config.toml
n_layer = 10
d_model = 256
n_experts = 8
experts_per_token = 2
d_expert = 128
d_shared_expert = 0
activation = "swiglu"
moe_layers = [1, 2, 3, 4, 5, 6, 7, 8, 9]
router_score = "sigmoid"
normalize_top_k = true
routed_scale = 1.0
balance_loss = 0.00457
balance_bias = false
init_std_router = 0.0103
lr_router = 0.00131
n_head = 4
n_kv_head = 2
head_dim = 64
vocab_size = 32768
norm = "rmsnorm"
norm_place = "pre"
norm_eps = 1e-06
positions = "rope"
rope_base = 10000.0
rope_fraction = 1.0
qk_norm = false
attn_scale = 0.125
tie_embeddings = true
parallel_block = false
init = "normal"
init_std_qkv = 0.0435
init_std_o = 0.00973
init_std_up = 0.0435
init_std_down = 0.00562
optimizer = "adamw"
lr = 0.00124
beta1 = 0.9
beta2 = 0.98
weight_decay = 0.14
lr_head = 0.00591
grad_clip = 2.0
warmup_steps = 328
schedule = "wsd"
decay_fraction = 0.307
decay_shape = "sqrt"
final_lr_fraction = 0.05
batch_tokens = 65536
seq_len = 512
doc_mask = true
train_tokens = 423400000
steps = 6461
dataset = "wikipedia_en"
Below are experts of layer 3 (counted from 0) of a mixture-of-experts language model. Rows are named router (the router's row for the expert), gate (a neuron's input weights, with its number), up (a neuron's input weights, with its number) and show model dimensions 0-127. Each number is 128 + 24 x the weight over its row's rms, rounded and kept within 0 to 255.
After each expert's rows: "mostly gets" lists some tokens that are sent to it at least half of the time. This comes from a sample of Wikipedia text that the model never trained on.

# expert 6
router [ 92 175  79  68 125 135 127  96 125 156 124  81  76 141 135 161 119 110 121  98 133 152 138 172 173 142 120  75 132 126 113 140 136 128 136 128 125 118 136 131  74 120 101  86 119 152 102 122 168 154 133 159 158 159 115 137 114 124 142 148  92 164 123 121 163 150 107 120 114 173  92 107 134 148 123 133 145 132 110 123 110  89 147 131 189 177 140 158 137 124 107 137  92  56 163 144 117 129 101 132 107 128  86 106 135 146 132 125 109 158 143 145 110 114 155 142 139 121 124 130 160 168 141 119 180 108  65 128]
gate0 [141  98 120 151 131 128 134 133 124 180 121  74 140 203 112 120 153 159 111 149 168 133 115 123 140 149 173 144 160 131 126 123  98  82 158 144 114 129  61 119  89 133 104 100 149 153 143 106 139 142 158 149 162 127 148 146  68 143  99 119 107 110 160 136 163 124 162 127 124 105 133 149 133 142 132 130 137 151 126 140 127 143 143 154 153 114 110 110 117 127 133 143  92 100 132 144 141 129  87 140 121 122 104 127 161 140  75 127 104 127 173 148 143 109 131 143  70 152 119 163 109 111 135 120 120 169 123 131]
up0 [147  97 136 170 128 159 134 133 121 154  99 128  76 124 120 104  96 125 121 136 152 129 122  95 139 117 165 180  69 134 146 139 129 166 115 132 121 173 150  95 119 101  88 142 108 126 182 132 181 158 151  81 122  96 114 175 105 113 130  92 158 159 152 150 103 176 115 110 100 146  84 130 119 123 135 112 121 171  94 161 106 106 130 141 116 121 120 133 100 128 148 171 102 128 163 112 125 136 115 107 114 180  86 146 127 135 133 116 158 141 141 122  93 136  53 152 135 107 183 149 162 132 132 105 157 115  98 116]
gate1 [132 156 160 108 122 102 129 143 153 110 130 163 150 159 170 119  90 112 138 132 117 121 153 121 137  98 145 135 119 125 131 111 196 137 134 107 101  86 134 161 109 159 124 159 157 128 111 112 139 158 104 130 149 167  96 151 155 147 138 147  82 159 107 106 164 131 119 168 137  96 123  86 106 144 100 104 171 110 115 151 147 123 105  89 137 123  91 143 124 129 179 104 106 137 142 131 120 119 103 118 148  91  98 150 124 114 101 164 118  98 120 131 107 130 103 109  97 148 129 105 175 121  63 156 173 138 111  85]
up1 [ 85 120 172 158 146 129 153 144 126  69 100 111  96  97  80 165 104 145  63  98 133 176 117 142 108  92 142 142 124 139  94 138 121 172 146  80 127 101 175 151 124 175 103 100 142 138 128 158 160 137 101 146 137 108 151 117 114 159 133  97 136 121 107 136 130 123 102 145 173  94 157  90 112 156 137 143 161 105 150 132 140 106  92 108 122 134 124 143 155 106  90 171 140 143 126 130 126 154 117  77 166 109 138 128 142 101 123 104 136 104 164 123 134 101 124 115 117 152 168 121 121 149 155 128 142 109 154 128]
mostly gets: " County", " City", " team", " League", " School", " career"

# expert 2
router [116 132  90 116  77 122 167 112 137 143 124 157 115 125 146 111 130 115 176 119 180 117 134 160 150 144 125 124 126  99 114 136 135 140 141 147 107 130 123 100 108  79  93  85 158 138 110 123 156 117 178 122 180 133  90 114 124 142  72 114 137 150 114 117 136 154 140  83 106 107 120 115 143 122 114 133 116 153 132 132 111 114 150 198 153 168 193 112 112 125 112 151 135 105 108 109 130 121 122 121  91 131  91 100 156 113 162 158 127 130 132  79 137 132 136 118 176 115 125 113 153 152 136 134 141 153 101 119]
gate5 [ 90 109 140 124 172 133 128 118 167 147 123 108 101 120 146 133 120 111 128 148 123 162 140  81 115 155 109 141 159  91 103 123 132 133 148  96  94 125 151 112  86 132 173 106 191 126 100 131 159 135 148 164 163 103 119 130 154 139 103 155 121 147  90 120 136 113 130 148 127 148  89 132 105 181 117 141 123 118 119 137  77 131 129 136 134  77 147 138 149 160 146 120 147 128 142 129 170 135 114 142 148 113 110  90 115 132 137 113 139 112 130  92 101 151  96 130 120 129 119 125 115  99 153 148 128 107 127 109]
up5 [105 147 138 133 102 157 135 135 108 141 126 107  57 103 129 159 129  75 127 130 158 127 125 142 111 143  86 154 129  83 131 122 115 119  88 111  74 120 185 141 150 135 121 135 114 147 116  43 148 108 134 124 138 136 136 111 140 134 137 114 124 127 140 133 121 154 142 146 103 146 145 150 143 121 131 155 132  92 104 122 102 129 129 134 151  93 144 108 109 185 167 159 128 107  93 134  94  73 142 167 129 117  67 148 138 111 131 146  80  76 133 135 159 127 116 145 112 143 130 114 113 108 177  92 104 163 132 146]
gate6 [146 133 113 114 106  96 118 158 136 113 133 114 107 126 133 128 146 181  78 120 138 156 134 151 143 153 107 132 138 142 115 119 153 168 149 158 135 146 100 156  91 150 106  98 186 143 104 127 110 139 135 140 129 150 179  93 130 174 197 116 116 102  94 123 103 129 107 110 154 116  87  75 117 110 120  94 122 143 104 125 127 111 105 124 106 107 156 115 103 109  77 121 103  97 124 147 152 122 150 134  79 153 158 131 118 118 101 140  86 135 167 151 155 116 146 123 127 116 112 141 118 115 136 173 132  95 125 131]
up6 [126 140 150 133 149  89 160 129 107 144 129  96 122 131 133 137 115  99 110 203 122 117 119 151 107 116 129 166 110 133 178 111 151 103 155 107 116  99 133 128 146 153 103 139 101 142 151 158 148 106 154 127 148 140 121 107 129 120 125 100  91 143 138 171 148 124 111 132 104 121 153  96 145  79 145 139 118 118 115 140 148 164  95 127 135 110 185 118 108 119 111 111 151 158 117 154 105 137 172 110 191 132 156 175  88 127  79 191 146 123  99 123 131 149 127 117 184 131 162 137 152 105 102 156 152 120 116 146]
mostly gets: "|", " ", "==", "===", "\n", "′"

# expert 5
router [118 125 131 104 132  99 172 115 110 160 111 114 107 102 158 105  91 163 149  92 141 125 112 139 117 151 143 116 117 132 126 134  81 142 147  77 129 118 128 125  67  86 101  97 139 134 106 114 140 135 139  71 136 117 105 179 101 112 126 150 106 157 125 168 102 138 123 122  99 115 120 128 146 121 116  85 149 132 127 170 145 119 142 168 119 130 172 138 108  86 113 191 146  83 136 110 127 123 125  62 149 106 147 132 129  99 122 140 139 148 129 129 100  85 161 153 119 119 122 126 141 164 133 130 128 133 118 129]
gate2 [105 144 144 121 119 144 168 111 193 141  95 173 107 142 124 119 148 170 140 138 139 162 113 167 150 118 114 134 133 153 123 145 129 145 212 124 144 109 130 146  77 136  94 161 125 110 106 117 139 166  92 141 102 116 122 163 143 120 121 150  69 111 146 110 138  96 157 158 137 146 134  94  98 153 105 179 125 159 123 113  95 126 167 114 140 102 138 118  71 112 117 153 137 144 124  89 139 126 126 122  92 111 119 130  94 161 132 102 165 127 133 176 108 124 136 130  71  98 135 126 137 120 123 122 128 140 154 147]
up2 [102 161  98 136  93 110 157 135 155  69 132  98 123 109 144  95  85 105 110 129 159 144  99  87 108 167 118 111 137 157 142  97 108 146 147 122 106 169 186 100 125 154 102  67 142 101 109 118 137  81 122 118 164 177 161 143 156 144 131 140 171 113 147 138 147 109 106 103 110 134 111 163 145 133 160 121 131 112 107  95 118 173 115 136 125 148 110 153 142 121 121  90 125 117 173 114 118 133 156 145 121 121 117  95 150 100 141 143 120 118 113 143 156 137 157 135 149 120 140 120 123 118 123 116 162  78 115 145]
gate3 [142  98 127 169 133  83 129 120 136 156 115  78 107 149 127 104 121 132  87 123 127 113 138 128 115 146 117 104 118 105 143 127 102 125 118 134 117 173  90 157  89 101 156 132 131 129 121 118 150 173 192 120 102 169 137  76 122 136  95 166  99  76 152 166 129 150 104 104 120 137 114 120 160 133 153 113 109 121  99 148 110 129 172  94 116 126 209 101 101 135 111 115 121 132 116 126 152 115 104  78 148 148 131 155 156 102 135 134 140 139 122 152 114 133 116 138 126 128 112 102 149 138 143 134 117  99 139 152]
up3 [157 120 150 133 145 107  93 168 105 155 142  95 132 136 141 111 127 136 130 147 110 133 145 129  79 131 126 142 123 168 118 101 122 127 127 119 140 146 125 153 113 132 147 119 148 147  97 120 111 177 135 122 122 125 150  94 136 156 109  74 143 164 166 105 141 142 137 117 125 138 133 167 111  77 126 108 116 134  92 170 113 170 169 115 154 129 123 121 108 138 143 134 107 107 128 124 110  96 133  97 137 132 120 154  92 144 153 132  76 116 120 129 105 145 126 148 121  98  99 136 152 110 174  90 103 128 142 146]
mostly gets: " was", " be", "),", " has", " December", " November"

# expert 1
router [149 141 151  68  91 127 157 169 115 144 143  91 120 113 149  88 127 153 133 107 141 119 148 131 140 133 156  92 100 119  99 120  99 158 146 126 133 114 156 118 118 130  99 111 108  94 128 134 172 126 163 119 147 140 129 125 124 134 104 122 121 168  93 129  81 130 154  92 101 116 150 161 118  87 126  95 161 143 131 171 121 155  99 181 155 130 169 159 128 152 122 150 124  71 107 158 105 147 139 101 113  91 166 108 151  85 147 121 118 113  95  81 117 102 132  98 135 139 136  91 148 133 165 125 168 110  88 144]
gate0 [137 108 164 122 135 140 105 116 109 146 154 159 100 135 136  93 119 155 112 137 145 104 137 135 157 153 140 146 136 140  89 117 121 123 137 139 148 140  87 128 149 134  54  95 143 149 180 158 156 129 177  98 162 150  89 130 102  83 125 131 115 118 110 186 136 139 142 103 134 124 123 119 160 111 100 136 131 123  91 139 170 124 176 104 138 163 120 101 144 155 119 102  91  79 155 119 135  85 134 134  91 124 136  94 131 101  91 152 123  84  84 105 122 121 132 119 134 117  96 113 164 158 128 128 113 157 161 155]
up0 [142 122 159 104 134 127 137 129 140 113 142 118  85 112 156  86 128 138 141 137 143  98 159 144 132 120 131 169 136 135  92 124 108 124 127 137 136 111  76  93 101 123 116  67 165 133 154 136 159 109 146 137 145 128 136 102  95 103  95 140 132 125 117 134  98 159 157 120 112 110 157 138 132 122  90 123  96 138 113 158 136 120 126 123 108 135 123 108 146 141 117 140 112 145 145 137 136  89 144 144 162 120 152 139 117  90  90 139 148 100 101  89 154 158 131 148 141  62  89 109 123 154 125 109 162 132 146 141]
gate1 [146 105 117  68 148 119 106 151 162 103 112 119 117 117 142 122 120 153 128 108 125 127  91 133 108 117 126 122 193 127 109 122 111 103 122 109 109 120 105 128 118 133 159 144  81 185 129 131 108 130 187 146 147 151 129 117 132 132 171 100 150  97 148 135 170  99 136 129 138 137 150 113 132 174 110 149 141 142 155  82  96 103 131 112 150 122 149 168 140 151 111  94 111 129 113 182 165 153 146 167 117 155 104 162  75 134 101 170 154  70 148 117 132 145 137 117 114 120 103 121 134 114 139 124  72 123 143 139]
up1 [138 125 135 128 128 159 119 135 114 167 119 124 103 112 142 136 156 102  91 131 126 138 134 138 169 131 117 129 111 158 120 166 132 105 115 187 106 143 121 172 114 120 116  79 111 135 110 128 120 150  99 152 145 149 128 140 115 110 130 141 143  86 123  72 124 149 129 119 136 125  79 153 115 136 162 170 123 116  86 137 118 129 145 159 112 159 133  90  89 128  82 116 108 121 145 110 160 122 121 161 124  98  70 116 192 110 120 154 108 120 104 140 142 110 106 117 125 140 100 140 152 139 135 148 131 150 179 131]
mostly gets: " he", " T", " M", " K", " He", " D"

# expert 7
router [ 96  99 122 122 124 136 158 127 125 151 129 136 143 134 120 122 160 143 160 115 101 138 151 165 118 176 129 110 132 101 146 145  87 134 129 151 134 125 119 102  93 175 117 132 127 163 105  91 121 143 138 131 123 107 118 133 105  83  96 103 103 160 116 120 127 139 169  84  87 137 119 142 128 153 121 115 131 141 113 114 132 131 162 147 139 110 166 193 110 135 120 127 157 124 118 178 115 100  35  96 106 127 146 131 136 151 116 157 101 115 145 133 114 106 138 138 146 148 145 119 146 188 122 137 150 138 110 142]
gate5 [145 122 138 101 111 127 136 138 150 150 184  79 132 169 118 114 114 105 149 154 140 140 118 124 117  79 118 128  80 102 107 125 178 104 135  76 167 109 109  61 168 124 145 166 118 106 119 113 101 147 101 111 119 133 144 106 126 142 124 145  96 158 133 108 125 135 150 113  90 114 129 151 127  95 125 133 163 146  51 138 136 160 100 118 101 149 122 116  98 145 110 147 127 123 126 163  83  91 125 109 121 143  75 170 150 149  84 139 150 146 110 136 127 135 182 170 105 117 128 120  98 144 115 140 138 186 155 167]
up5 [142 134 169 149 156 108 129 160 132 154 148 110 148 125 144 137 152 145 143 117 159 100 154 124 115 140  99 140  90 110 137 122 133 133 119  64 126 120 128 113 128 128 102 168 138 104 101  90 114 111 114 109 168 147 139 163 181 147 115 146 108 120 178 114  92 139 141  71 118 132 141 130 146 136 168 145 126 141 113 113 131 162 157 111 102 135 155 120 125 124  89 123 110 138 114 138 106  90 103  71 141 121 125 118 179 165 176 147 147 132 108 167  99 137 123 109 130 111 146 139 100 161 138 122 103 167 122 108]
gate6 [116 134 103 127 110 103 106 122 156 111  87  95 137 159 151 117 113 127 121  72 120 138 105 134 109 137 142 104 125 137 125 116 150  97 162  97 139 116 114 129 119 103 123 150 139 154  81 105 150 153 147 117 107 116 119 114 171 137 118 148  95  99 128 144 105 127 132  89 125 153 135 182 114 138  87 135 111 155 114 112 125 144 137 122 138 104 132  99  96 142 109 128  98 116  94 112 140 101 133 136 145 105 101 123 156  93 144  73 120  88 102 141 140 107 159 120 101 116  89  89 106 111 128 172 121 112 135 121]
up6 [156 149  65 129 163 126 137 117  83 155 137 147 136 104 120 132 114 129  84 136 100 117 111 164 156 166 111 102  91 118 100 164  93 130 143 116 137  98  81  97  85 133 168 133 122 137 174 161 141 104 133 102 126 110 122 126 139 141  89 138 144 167 101 124 134 152  85 176  50 137 118 104 125 121 134 115 146 116 133 125 137  73 156  83 156 140 130 166 160 131  79 111  95 148 135 105 101 132 124 130 137  77 137 124 120 106 141 135 125 116 155 124  95 111 145 131 129 119 129 120  95  94 133 168 149 115 125 115]
mostly gets: "5", "6", "3", "9", "4", "0"

# expert 3
router [145 142  91  83 118 114 115 119 154 143 103 142 107 101 148 109 162 133 141 131 139 116 115 129 125 179 105 117 130 128 111 121 151 149 176 136 123 111 116  95 124 133  87 117 165 103 104 131 126 146 168 130 122  94  96 133 163 147 102 104  91 136 112 147 177 128 138  85 109 148 114 126 131  93 128  91 145 135  91  94 154 140 137 140 181 160 167 161 105 132 136 126 134  94 125 129  99 138  88 117  82 110 121 100 190 112 140 155 135 136 148 121 101 140 137 152 137 126  84  98 179 177 131 132 134 157  99 160]
gate5 [138 130 118 124 188 113 114 104 166 132 162 139 147 100 169 102 114 109 127 151 130  89 111 171 106 117 161 117  77 119 149 138 111 146 134 139 139 124 108  96 143 149 109 148 114 116 152  89 141 135 132 138  92 128 150 132 115  78 128 160 128 166  82 122 124 139 171 122  90  86 114 134 101 145 146 105 156 133  79  91 114  91 136 124 108 154 119 105 105 139 140 135 159 141 129  93  52 128 100 161 159 159 113 159 153 164 127 110  96 115 175 132  78  90 140  86 136 145 170 156 107 113 160 148 155 142 107 143]
up5 [132 104 146 154 138 137 148 132 139 119 130 119 144  96 155 144 102 131 163 147 120 190 105 125 104 102 138 148  95 181 108 105 153  92 132 121 140 110 131 106 139 134 139 121 105 140 165 152 127  97 131 116  95 146 169 102 121 122 125 141  96 143 138 160 105 147 156 105 106 135 128 163 134 110 127 127 117 107  89 140 205 155 111 118 145 127 134  94 129  53 129 170 103 113 126 108 107 112 117 118 122 106 120 110 131 133 152 135 113 170 140 105 107  81 105 141 143 146  79 144 161 167 153 110 137 150 141 113]
gate6 [137 141 135 141 185 154 135 137  87 123 132 143 143 140 161 146 148 116 132 165 120 115 140 147 140 139 101 138 144 122 182 127 148 104 140  91 154 111 133 127  93 165 192 132  82  96 109 115 121 171 146 160 128 148 151 149 102 112 167 130 119 118 142 149 125 147 129  91 141 128 137 159 138 118 104 123 112 101 144 178 105 146  85 122 159 138 145 115  72 121 140 186  87 132 107 120 110 109 150 117  92  99 140 106 153 157 152 100  95 110 148 125 133 136 163 166  94 123 135 121  73 112 138 149  87 170 115 142]
up6 [108 139 137 122 143 109 145 146 149 131 101 112 128 125  61 119 118 150 103 129 138 132 109 119 162 134 159 140 115 151 126 145 145  77  89 124 162 152 157 151 143 132  67 151 108 116 141 139 157 168 119 130 123 143  82 137 133 138 138 155 118  93 121 116 137 136 146 147 118 133 107 130 137 157 110 151 166 125 118  69 161 116 126 112 157 109 185 128 148  82 113 186 135 157 149 120 171 148  97 113 107 147 121 119 160 123 133 140 123 165 128 151 105 117 138 114 121 129 124 116 168 124 128 133 147 151 157  85]
mostly gets: " \"", " his", "The", " its", " their", " New"

# expert 0
router [149 161 128  95 153 145 148 126  88 120 111 104 107 132 137 109 120 132 138 120 108 123 121 164 136 124 126 127 117 107  98 102  92 158 148  72 115 123 135 140 134  90  72 105 117 105 134 110 127 151 143 131 111 129 123 150 161 124 150 133 106 123 118 135 150 146 124 125  88 148 132 109 127 127 108 128 165 194 102 124  98 100 161 147 154 118 153 124 173 137  90 129 151 139 120 151 121 104  77 152  96 126 117 112 175 106 106 132  86 102 134 144  77 132 138 143 173 142 106 131 127 109  89 121 146 122 130 149]
gate2 [141 111 136 134 152  86  90 136 167 131 145 117  97 152 100 120 117 137  97 123 157 156 159 131 143 173  94 121  89 160 145 135 176 123 169 126  89 124 121 116 124 109 106  96 176 102 107  94 137 182 116  81 156 153 154  99 119 103 142  76  98  99 112 107 142 105 149 108  99 170 128 118 139 127 123 132  96  95  97 134 116 143 153  88 122 128 117 151 134 112 123 119 142 107 182 123 116 135 116 113 118 138 118 101 151 131  95 120  89 108 151 125 120 151 146 137 125 148 133 128 120 125 137  96 131 100 126 123]
up2 [131  80 141 105 152 105 106 104 148  95 121 156 128 109 125  72  85 181 129 113 120 171 103 131 109 145 122 143 130 114 166 140 123 112 122 140 122 151 143 114 138 138 156 112 117 146  84 114 102 157 116  93 121 124 109  92 125 130 122  85 134 110 140 145 121 133 153 116 127 118  94  54 114 108 177 135 120 129 168 132 110 133 207 109 102 115 140  84 105 132 129  74 141 118  90 113 128  95 174 149 137 140 129 123 122 150 121 164  90 106 162  82 154 138 114 133 138 113 138 143 151 134 129 146 159 138 141 106]
gate3 [113 129 144 139 117  94 163  94 109 122 132 148 122 128 122 126  85 161 133 142 102 118 112 128 141 106 119 136 164 107 135  90 152 131  86 139 172 123 107 153 130 107 131 122 115 121  83 115 115 133 113 113 121 136 150 136 184 154 106 172  74 175 103 105 168 146 138 118 128 189 105 110 137 161 162 143  99 148 125 121 127 120 167 128 137  93 153 151 132 158 142 126 148 144 115 125 102 146 114 117 127 155 103 163 130 141 126 137 118 129 112 171  79 155 173 105  95 128 148 169 116 136 130 133 118 113 121  96]
up3 [154 140 122 127 130 141 160 157 177 116 155  97 134  98 132 127 164 159 115 125 173 144 162 154  93 127  80 118 108 117  91  98 109  87 166 132 154 126 167 122 112 150 152 134 130  82 126 137 114 124 112 154  94 110 111 165 172 122 159 132 135 124 120 148 117 133 112 113 145 131 126 146 104 105  92 108 134 154 162 147 142 131 141 127 153 182 106 143 137 139 133 106 109 148 125 116 110 126 118 159 151 121 136  93 160 168 149 114 120 169 136 130 134  70 170 143 119 126 105 108 148 133  90  98 118  73 148 116]
mostly gets: " the", " that", "==\n", ".\n\n", "),", ","

# expert 4
router [ 92 127 112 134 114  91 160 119 146 153 145 132 123 146 161  84  83 136 144 105 141 128 146 146 108 168 150 129 133 137 120 146  82 134 133 116  99 136 124 121  89 108 142 132 163 162 151 120 160 144 156 116 134 107 128 138 108 141 101 114 142 106 137 125 173 100 116  95 125 122 114 163 130 147 131 141 118 110 131 149 118 136 135 155  96 165 150 135  98 127  65 118 133  29 122 144 159 114  67  94  88 126 174 160 124 112 116 173 117  93 106 153 119 111 155 113 138 151 137 110 130 161 165 106 117 137 172 182]
gate2 [131 178  95 131 162 141 130 117  90 131 114 139 146 127 134 118 133 101 120 144  84 158  86 177 149 136 139 143 126 111 137 142 110 151 151 176 163 135 151 118 133 162 131 156  90 113 145 145 130 125 171 142 113 184 140  83 143 180 106 139 104 136 125 116  96 148 117 110 149 123  90 117 170  88 134 121  90 150  95 133 135 164 103 135 142 136 148 136 116 138 117 123 116  85 100 148  86 141 155  95 127 133 146 114 112 158 105 146 116  95 162 131 139 105 118 108 154 139 118 139 106 127 109 109 139 114 128 170]
up2 [180 112  97 130  88 116  97 173 106 137 120 156  79 138 108 140 129  96 144 160 143 135 118 134 122 139 100 100 107 154 120 128 130 137 147 119 125  63 158 102 111 106 142 125 126 126 104 133 108 132 111 141  99 118 143  86 130 152 124 119 152 160 159 126  86 166 139 146 104 123 115 135 141 171 141 126 107 109 113 182 109 122 109 102 180 150 136 129  84 101 147 116 119 108 126 122 111 116 141 132 147 179 103 158 168 138 124 166 151 115 143 153 109 124 143 127 155 132 153 124  65 153 123 126  99 124 145 133]
gate3 [109 134  88 101  92 125 107  98 147 118 103 131 110  97 126 193 134 124 131 143  91 135 127 122 154 141 141 110 144 139 140 179 172 162 100 121 145  72 133 172 100 146 122 170 110 131 123 105 193  82 115 135 132 194 123 128 140 150 122 127 128 132 133 125 118 149 131 145 133 127 131 129 141 140 173 111 163 105  80  82 123  79 144 124 147 145  97 149 120  99 150 107 104 110 159 153 104 107 111 128 130 112  72 111 102  88 165 109  60 155  86 116 102 129 155 130 165 145 129 105 156 120 139 104 148 137  72 149]
up3 [ 99 151 112 144 125 154 118 139 141 141 136 141 124 134 109 116 126 125 129 144 118 170 110 154 176 129  94 134  89 152 112 130 113 140 123 107 135 119 140  62 166 138 108  92 120 115 130 140 118 147 109 148 116 137 117 114 113  92 120 143 129 133 121 129 139 163 146 116 107 126 146 170 112 154  76 153 114 150 149 124 117 160 138 102 112 119 135 130 120 168 149 155 161 145 119 108  97 157 108 118 146 143 159 135 166 138 153 157 137 137 117 125 115 109 104 155 124 120 124 165  83 117 161  97 102 106 124 126]
mostly gets: " to", " is", " and", " was", " from", " with"